config.toml
n_layer = 14
d_model = 384
n_experts = 32
experts_per_token = 2
d_expert = 112
d_shared_expert = 192
activation = "clamped_swiglu"
moe_layers = [0, 1, 2, 3, 4, 5, 6, 7, 8, 9, 10, 11, 12, 13]
router_score = "softmax"
normalize_top_k = true
routed_scale = 1.0
balance_loss = 0.0113
balance_bias = false
router_logit_norm = 1.5
init_std_router = 0.0242
lr_router = 0.000798
vocab_size = 32768
norm = "rmsnorm"
norm_eps = 1e-05
tie_embeddings = false
optimizer = "muon_variant"
lr = 0.0112
beta1 = 0.95
batch_tokens = 32768
seq_len = 512
train_tokens = 389400000
steps = 11884
dataset = "wikipedia_en"
Below are experts of layer 11 (counted from 0) of a mixture-of-experts language model. Rows are named router (the router's row for the expert), gate (a neuron's input weights, with its number), up (a neuron's input weights, with its number), down (a neuron's output weights, with its number) and show model dimensions 256-319. Each number is 500 + 50 x the weight over its row's rms, rounded and kept within 0 to 999. Numbers have three digits each.
After each expert's rows: "comes before" lists some tokens at least twice as common just after its tokens as in all text; "comes after" lists some tokens at least twice as common just before its tokens as in all text. This comes from a sample of Wikipedia text that the model never trained on. Tokens count by the router's weight.

# expert 23
router:588607417552552564479569484531460499486488473509554517520528501401458531474436503520603453490520411486565515525418531548532463468562588515488503623437476523481396490519541430538467477386479545
gate0:606491498581484591526603435530504555517496463491494620488517494513424468434579481522509525420478488499513546538505481570542489510474494416414467465502381529504542494442533451477433531550541584
up0:542501472596497525481569492548514525467496497512485527519505442403370551457446462442445500467409483571501566481462445552479395479493448477425459473500433506456509516481443469486387572548513560
down0:546496583544466498566554490477554497374481499433543535501465437525509557419481529564473511461405557469501523472396489519497484414455432456517572583462471468606458464479485448475482533398524612
comes before: " the", " was", " a", " his", " he", " to"
comes after: ",", " he", " to", ".", " He", " and"

# expert 20
router:511544479543534381552527496453540496581463554523480525512450566353488496501547571435587531461533449491517498583597480496431517541470499439398408506502526532553516453491568440514460526431481426
gate0:521551509546514557401445476472504461496530606511532464383475483407539506514406587405510505381549543478532548505524477472526542555449542522544485563495469518574485501494591488439516506558539552
up0:492517520518546530389451494472546492509532567473511494447535604476561504471444564400489545398506525483516501484509469546571548528456495521551500563569458565537490498495533455495524503610542536
down0:480423463560414489546550567488503498489499502496497507472463511539487540492576522493480510490485569485569499445474515605550420457512555507480541423541538590412546535563450453531422566508539422
comes before: " ", " United", " first", " season", " USA", " year"
comes after: " |\n", " in", " of", " for", " at", " during"

# expert 24
router:561557444426518485489513533531454501519484477469467528520469482541491417432450480526432557490502463430496481429523516496422518530510530493572498488563526518504583479519518572415453466629521487
gate16:474479532518451483480556457528513552498441563540557387409492495507483547531439533524475500504545443588408490476533482589514446461620558547466534515485486528546404448497579555586510487498526551
up16:482514598478508561531488529513475442513527509528509474458529493484480596482478590556490422450406479499472449567548486570518522480560463624472487447479490502577433487542550563560478462470513593
down16:436483510480532556484333478478512555459594414463455531580588404525471463521544475496430412562520484489439477478542551481446533518488491495473441599526624484517547530557531576523507564522402567
comes before: "9", "0", "6", "5", "4", "3"
comes after: " ", " (", "–", "_{", "(", "/"

# expert 31
router:576489503415433582420504446536431460507494497520408581423484516445525447527551513446370485503422620533434478480463465542597536531565518589534506487539477548465489511545529526449547495485549476
gate0:555479519483609495455431527503491497517532487482528473476575594531577355509519609547498517500522425511576551434501617542577463574598401431556556531570549452418507464455507637477540516630464510
up0:537502514448561581518445513471484536485539554523503436420516563477522389481439606584478526502578442445621562453463536483539480511541449447573610537528500466470499465447493575555550451623474497
down0:546575470456460517504516506480568470466503462507513525525426490440505493590544508348540488467482499542510431413452580514568491515420454495556534551487433493503588487522537579491467501516365458
comes before: " |", " |\n", ";", ".", "%", "–"
comes after: " ", " |", ".", "–", "|", " ("

# expert 9
router:492525524438520397510465454482533509515489490365395515390578490444534492501521565574479518582598511452442508427508553530506574498460602490559448516421526590500544532593422479528531440532628516
gate0:478520574507438491484443564406452484496505481532526495509505391398598538498439361464531487447538484491423507544440552460574443555438402514522513596410532529500482507438475470484616500537493493
up0:512506520547412564501483485415490415500577488575490518469451452433555550498416444500483469404486450537448495542496518552539445525535513483488544560441486505477473499602477478442534488548518491
down0:390542534421552456539437426491509576458522561526436571372398550520542451523486439562474526381487458416449488424409550491494528347454621518550560475536465526478521575517472493531507497510475507
comes before: " ", " —", " \"", " +", " Team", " %"
comes after: "0", "1", "\n", ")", " |\n", "%"

# expert 26
router:576429506432546417519489500536550507474502490494429416498477582353424454481492534563467465412500395416427497487532537409628473597468485522479599505540531489473467467447462463521466430537523593
gate16:520433549497484434576488458457489606467549568558489454428473581525440637617563420483506361386596471492514425539486477461474413432498541487444580567527519467528571423504506539512582526525411451
up16:515462484585515515509522436516384541474457504492609457468532552471493532521547499484481545392528426448455451576464411432482548559531545447544573469543536491459373526532458569554486524512441452
down16:510481603408451512538450449543558466554514496570491541461599508557455471534445483485586503577523418576514514491431535575579478514449512563509544435456467565465585516503536485497496476560539604
comes before: ",", ".", ".\n\n", "–", "\n", " and"
comes after: "201", "200", "202", "199", " in", "197"

# expert 27
router:445485517496568437570497537473451584507479556505447557552556415381490511474482495507479533625540517491535410442495530492478501453472570467492504477482469561523535468451514552554545533464463567
gate0:469628521526480437384495531471448465559578536483448475447455461439596480446477593452490423484444556517505515519497518491496523514467510444491468428524517425467499523556492548520637395486528483
up0:489574521445445451372499574534432535472594521517483475487565502362546569488421485429481451484448534510495473519503528388489486496467445472519478463464484436539490436460478528521514420507573498
down0:514585496517475513519569422493494459565457506477462415437576564411495495529468457413356559438586476496452482544531480467547561517441501420530581489627562515546427432464434470531508487479544573
comes before: " of", " a", " in", " to", " well", " member"
comes after: " was", " as", " a", " is", " became", " and"

# expert 18
router:671472481414440462547584459537467573558560581530535585486472542299518470515600507507452478545477443517577432458534440474562483524463455508467453467539404512439496537514572540494529493499520437
gate16:468512518487488555488505468487552547530540493462535524608487569375483535524461501528548520482485557414532521446583454600476429549622538474551463476477484483458566548463497493532492527521357570
up16:450504517472498625458434502547475547574517506432535489566524559450489508568459500509499547484517531444560479428711490569459457506630503490522441477514496498468554529457504539532469479533388556
down16:522496575453507543477524565513585458484492492501517470579445564501439525489415574503544653542462533421559532550513470576453453500572474463478441541450467526437494476469393442502485497500556453
comes before: ":", "\n", "==\n", "\n\n", "==\n\n", " ==\n"
comes after: "-", "==", "\n\n", ":", "===", "|"